Below are experts of layer 6 (counted from 0) of a mixture-of-experts language model. Rows are named router (the router's row for the expert) and show model dimensions 0-127. Each number is 500 + 50 x the weight over its row's rms, rounded and kept within 0 to 999. Numbers have three digits each.
Before each expert's rows: a language model's description of what the expert responds to. This comes from a sample of Wikipedia text that the model never trained on.

# expert 51
Past-tense event verbs after a subject in biographies, such as began, went, graduated, died, returned, and time words like years, days.
router:470525498480541505613565338550603559533531469500613627458533471491432527549444511508512444430501425452470466508484494479546430541526530527543385434627482478462567409504515393515511437585503527535454498385479589474513458526483441511532508509543476512515556481519447511514500451451504509569506469525551421393461543548516526484490487458468500456519441561470521493547495528473523574505484

# expert 38
Pipes between or opening cells in chart, certification, gene-infobox and sports-statistics tables, plus words like Succeeded, Albums, contin.
router:469522526462527466443534576529453589495555490522615458507534336521544487511587558474529514545449469443506504537499541440505553504468504621447503531431500597543583532450538516489612625482524633488584507483555454500511567480426530477506440509460405528532440499439552488439485496449488518477450438478569442523539496482469523535456520484492491529390509411523470583482458480438520493537497

# expert 31
Digits and numerals in table cells, scores, years and percentages, plus concessive words like though, although, however, remains.
router:419439447577543548493557558561534455523551506550486570424485552455568439510564431465518532460466567488479535525449514427490464561551422419444486460485446537484532473582614505467529468488558573471587501429548492465555470478448407538525436489543533545505559542426478527433457481426506529532472479566554490418556557448581430447551538494537433440469535543431434547460570518454493560573427

# expert 14
Nouns naming fields, arts or industries, such as music, art, film, food, technology, often in headings, lists or after "the".
router:427421426571543528492565554515539429497535491524500570408468556415547481526528447467516517461468572501478500554455577408458472556560453405480507470467429532493489485560591443434505461455574560486558552441593477449545473495461433534473426485547515535520585546469473533448442495430529520467476480567569446475570539451546446452538521491545423427471540541420424568441544519447462526571412

# expert 37
Pieces inside names and numbers in lists and tables, such as 400 m, 100 m, Tr-ento, born, returned, graduated.
router:410431422572568542475551535494541442524530507525507578419437566442555473544562429454517501455467564502493507564461539414465447575530463437479456463496453543504501481579616449477465448452558540488578543428586469449543489475468418537490422471554500522512570559441473525457471488442541522501461465556565444452555559469540435442549526476531436435457575555442454554430528495451459548583425

# expert 21
Verbs following a subject or to, often present or past tense, such as wrote, states, discovers, create, produce; also -ing endings.
router:412414445549560463563574485514586413543571482521566533455543590449568519588477456429561529425428499518570527431488501435412445569475434393448504473497413533505481463603529480576542431448539491558471559520532469476542441461467536467466457491510534508540567554487545525449529511508550562409513368545496496472547562493525476520553512468517466413503551447445515508521507508465492449564439

# expert 22
Inner syllables of Japanese, Chinese, Indian and other transliterated names, such as Mats-ush-ita, Tsuk-ush-i, plus some was/had after subjects.
router:497479516404466507414504541540501557525456369538443474558533502537459509448438427496502481540457505404554437465490478606470539515443461606478558493512540577438504505462436520464437494524483553511586446445493484553558470503448545471528503507373447554549495491476571501423496402523501618450505499415422479510474507479539531413491501457468455517476463352507479543514568488497486432440594

# expert 49
First names like John, Tom, Philip and mid-word pieces in infobox and list text, plus sentence-ending periods.
router:415430426578571542473556532497547437516530512524515568424435574442557482543561432462524507457472568503499506559464542413465447585534462441476466462491447534502499484578607454469461449450560548483570540434588468451544484475460432536490417466553495515510569562442476523458471490439541518503455464557571445457561560458538438449561522476526433430450578552442447554426530494450461543581427

# expert 20
Line breaks, heading marks and list dashes at line starts, plus inner pieces of foreign or rare names like Teodoro, Nobusuke.
router:416435424574569541474557539495539441522529499530516576426431572443551486542558423458524508456468571504491508565458545415458444576531459440476464461488449539493501472572599448472462448446555547487565548429584468450547479465458431541490423464548499526519558563440467522459470490447538525510459468559566439453558563463539443444556525480547440433460578553447443554430532506441464543580421

# expert 43
Prepositions of place or membership like in, of, at, near, outside, plus verb endings -ed and -ing after stems.
router:419441420587559538466579537507562462521530518512524567409440572456555474548554424473501518486461546504480514567478530442455486544533460445484501452486436547500515473573596486482497452466555539517560535431585468454547480488452444521491427486550501558527582564443476552429431459432519530493451465553574429438543572459548450425508518495547442426455562543416428535421547513455437557565411

# expert 19
Month names in dates (April, May, August), plus foreign-name pieces like ah, ak, and dashes or N/a in tables.
router:553476533456544529487451507379491563544369561512529474570486502596463538467447526459556512425497527529435501476576569529563540541467496481432514597487628525495537563494561395441403454446522374510415530511416497453524430521503529535579378491519488503402510499508540515482526585532451507466520621468542485437486523538551495465480440459493501463513536501516563520542483499440505530490527

# expert 39
Commas closing introductory phrases or clauses before and, which, he, plus conjunctions but, although, though.
router:412428425577563554498575556480531438512532480514531567441441553445577458528585446448546532472476577524463523548448528402475472562541435442491483464458430535473513473576585455469478444477530534483570562466585482443536458494452436555489432491549499544531547542456505530457486520429513512516455484557583464448566554467536435459523512467579434416475576566425436561426538524449459554563439

# expert 11
Commas after nouns in lists or clauses, usually before and, which, but or including, as in playwright, novelist, and editor.
router:432487427415495540463571626472538511516542453560573497494455480520556532505528446466552437517531556611504595508473479496467562503463510421493480548513544512485448473535493532433546494483449454423560558484617446477443481516493449504505460491465521496534493493590529575365355535410534477463458454514543460484538570490538485617455420501589533473569492515455515545522501567512433562468444

# expert 55
The word the or The before nouns and titles, as in "the first", "Do The Right Thing", "The Series".
router:420475395608568505487543548491565433528503463502465522413441588478511514496567421449536480441481567519497497546447531421500478562569463436461465463460473536479484493605603452514464484484539556494541528453587436419544494490434431571474435471558482544531602547480501528477462489448519547501438471568581443511518527435539479500559548473561425447462545526401455570443526518484458536554399

# expert 23
Word-initial capital L starting names and titles (Ladies, Liplock, Languages), line breaks closing table rows, and some word-ending suffixes.
router:442538492581515476546480605484574464507527441492620517468488480561503398500461489472490496510447568533503547414427428451571494541467552396503492470510547537382534518490486455491462454534549552481412421494532483549480565557464543501601530584460546478573525558438534535553454456547523501644530540550544485521554482489466463503436523613456484480446438539469516442555492537527575459554423

# expert 62
Name-initial pieces Ch, Sh, Th, Bh in Indian and East Asian names, plus closing parentheses, semicolons and pipes ending entries.
router:548457494444465504493594519623561508497523449541517506446455438476464559506511562426548532524524533527406502487453482460438489501479481408499517497470479558455463371581503449539505426468432480541599522500500467479542420560569420508504432466473444476545567507533476492426453524402494465494451570459490466537470543419563432518629601413523539572444528484440554554516458504416477548556474

# expert 59
The letter I as pronoun or word start, Roman numerals like II, III, and subject pronouns we, they, he.
router:456426533558540585491571427454500501540540476486483530390525509524475521592487591454520456490554501446489532500516615470465479450495594405410427542520504562450469523451646504549479489499511542538528507518548525508583546564552523554428480493518468542564499429413494589521550490429482543515466514530451465446466481505507427418524531496533359546499457440409479514542556596560496448502494

# expert 30
The ing piece of gerunds and nouns such as Flying, Spring, resting, working, training, plus "the" after prepositions like at, to.
router:552533473558408535535447403548619447493544554520492480447558557488543521474495574551512423528446532570572477467591467463539516518417465498576520446416454570584577514535465458429524484450445511531414471587603503484542408476482562434536479529509472561551550471502467572491427490577534489464497491516456481553465513414511468498544513469543561599472487493362483494522416468455491468540502

# expert 25
Opening stems of common words, mostly sp, def, High, ship, law, just, week, as in spells, spending, defenseless.
router:540523490524466493545489518527506587499502489519497523488456377448452493489468477621599560486471482486526539521514498403514519510645520556489506512523462490461528491457512447453504523532598635496468589442528414550544495438536433532465460458573565431522550514630530484518517498467569487546419590443530464454558547402554538490507449476523457629487489512598504481480507569549441499454508

# expert 60
Word pieces inside names of brands, games, parks and people, such as Kazooie, Hello Kitty, Motors, Provincial Park, John.
router:421460419571572534495585523499521436547551512497496584388471573472562470537560461438480500499469559498492464559477532430498489531540453473473477477505431532507496481586595473471467456473553540477594549461614479455527480478475426503478427500544489514508631540461503538440449506428548545499489452587579439431582538469524430436508526442516448424465564537445426544430539519478473579573432

# expert 44
First pieces of words split from their rest: b, B, He, She, sk, tra, as in bordered, Heights, Sheppard.
router:491457467547465555541468515484537514427492477527580578513510454599414488582571478562497570488419513615536536570484526499534499422471563475552408470431540551525493499439608609499531499516518463460433493512532507512432502497494546428486566374557428500528597464571551495485436533527491572455490555469482551454455442466514602550524434546521476562473440470469485551512523571511371503508514

# expert 2
Pipe separators before a new cell in sports and minor-planet tables, plus word openers like due, acc, cons, trans.
router:423425421580563546474547538492546447526544504520511580423449568438553489534563437464523501458466568502494496573474536405461449585531461422479473467489452542503501488577601450472465459450547547468578538441582473442544489480461424528479424466546492516517569566439485523464473496437540516511458468570575443458556561463537425459547519469536430424448578548442453553421521501456464542583419

# expert 5
Capital letters or first pieces of words in sports tables and scores, such as P in Panthers, score digits, hyphens in 52-yard.
router:497525555545512422531441496472456505472442458539549506547538503513424504582473550520397579538420470448421518541510536443460481489469522402612545546478582440443510522536516516593433606510526473464435386484444483385508451514478539539498466539539474538517464474519511548576467534525461534572496555521531528519377474571475454556485496481354549514610502491494477520591502513420505481511553

# expert 29
Whole-number parts of counts and percentages in election and sports stat tables, such as 15 in 15.85% or 7 in 7.5.
router:419454443613549470384594501534515497561507417525514515433499590494544459557563411485511529479460544528492497581486508476508435495521463510409448408475507544509501455621599492462539480471623537562538552485529454510511505502482431476573427549572519559483525536462430526475492436465527500572422487595508499526559571446488405479553588514499457484533507568493440520467562495511429542539446

# expert 8
Final pieces of personal and band names such as -ton, -son, -ard, -ley, and whole surnames like Brown, Campbell, Jackson.
router:494536471531461519434568555550502520533497554475631411431490529436565482399511495398470429532517529404430496564458645463466502533485541585482561495497498515472604409552586532511543504478563497549531454476531484495472490487461485558461492556498514493502569490515492504463514500418531480501440516516548511433529542498516502451417534459533347487501572525405414565490564465579447508573458

# expert 54
The word to before verbs, plus directional prepositions and modals: into, through, via, towards, must, should, as in managed to finish.
router:487423490526449504426519512457458529496522544586573427459493521481523401501561410519474501598508504493407574460517521557510528564415589497473588474503477519462557474523520485471494374531495491527508507500517496507646486503442549460445633598534618546485497497535494453469543490515456452526521486523492493441410580473482469479407618505517556495390561566495523511527489446451555489556500

# expert 33
Capitalized No before numbers or in titles, there, and place nouns like Road, Street, Town, plus some word-initial stems like oper-.
router:460459530567570407554521483470487521521477425498447457544507539483534480496486475496413497381476428487481585542464499535454623478509558538473528562496501420510550567483550534431519509452494558453462562440570452472489563540404462475425482558511457531522523508469433574581518531456661412482531435562510416549571495451504516553601483557469492507435459452529550512440539542554469414463504

# expert 36
Common first names such as David, Kevin, Robert, Sarah, and pieces of place names in geography lists, like Beverley, Findlay.
router:438463444558551519471575567526537423526528504514505558416471543463558486541572442452496498500496566508470505563464537420458466563540436456474471458470439547512514473570581448460497445476554545486575550447579445474540473459471422519478425465569515535523608542445497527467477458414531542519469471579571433452554564453555418442532525448550440416457565534445419546413523516474474571566397

# expert 15
Word-initial stems that are completed by a suffix, like poss-ess, collect-ing, process, success, contribut-, produc-; also the piece a.
router:517506469558518505371594505515471474435515468506533523457438490375482357481517596509464496537618467569436490495516548471511454466488517376441469484506509541491497537534533601538508502511504479483487453589470454459506536479531580516499484439565481497470608490580458475532505556489522525417497530597581435472543402515534472506604383556472572522421459476542465530498435543503491484525471

# expert 40
Blank-line breaks before headings or new paragraphs, plus short inner pieces like ro, to, by, as in rep-ro-ductive, app-ro-ximately.
router:478462577488546477400557548564501549463554465564483358480411501526445527512554494439495455529538544472513449480526510580571480489495494545536537448445469552529552425393530572443566497506497513497409564491513476436511466438505518400483411503480472456423532622477493533557428493530553488561417532549560528413586531469517467537444542497521501531539493601468532537527487471410398522463439

# expert 1
Label words in sports, election and taxonomy tables, such as Total, Class, Win, Silver, medal, plus mid-name pieces like "let".
router:425558477638633506491423484458466530522499523477444506559432522474493428513501562522452505528484457446499505523488496511457470433557558571485535430483548483440464490480508508410540519539500514531445471417539462533393400477509494495480405425499444499575456516559410506480400461460500501502529462450554423442442433515562543429462547541509481420592520579533517469424597384508507469460502

# expert 42
Common verbs and auxiliaries after to, and, he: has, had, took, make, use, pass, under, plus the article an.
router:426508489518502561433564500592488503561543465615473506523494563470523481535487528502536506446478583486433447591506488412502486543414420474518542442516407499599386521491514457473588501473494502559494547610485543476562475498446438527567412539482510466475451535462573541506480410452524499511487411527581478492560494405570413523498465487454437433451469538507489529492473491491481470590353

# expert 58
Byte pieces of Chinese, Japanese, Korean, Thai, Arabic and Cyrillic text in parenthetical native names, plus some numbers in tables.
router:515514355544409512432492448482467534503463535458479468473531552502493467441496514546527501499484483548524443475536413458535507438453431445463553504524505518478580472434552530379491572548467564555490521523457589528521413451485365638457475533525534457459417438575522575520466541469471531532470486505522514564426481606517479413443471458483489578542477534404449482457528486537441599541475

# expert 26
Pipe opening a new table row right after a line break, with take/took/taking and number tokens also sent here.
router:437533533543524461492552531483494542555545456514527548483512414430578460601514476466542536521567518463505453546510443472538519549480487506450479510549474491525514563516557462511569515492503625544581499507578449452557467420408491547465440471552486622493506569417569525486478499434502537437480465538531442419577565491507442522514535433522448437427523487454473574438425507405481622597395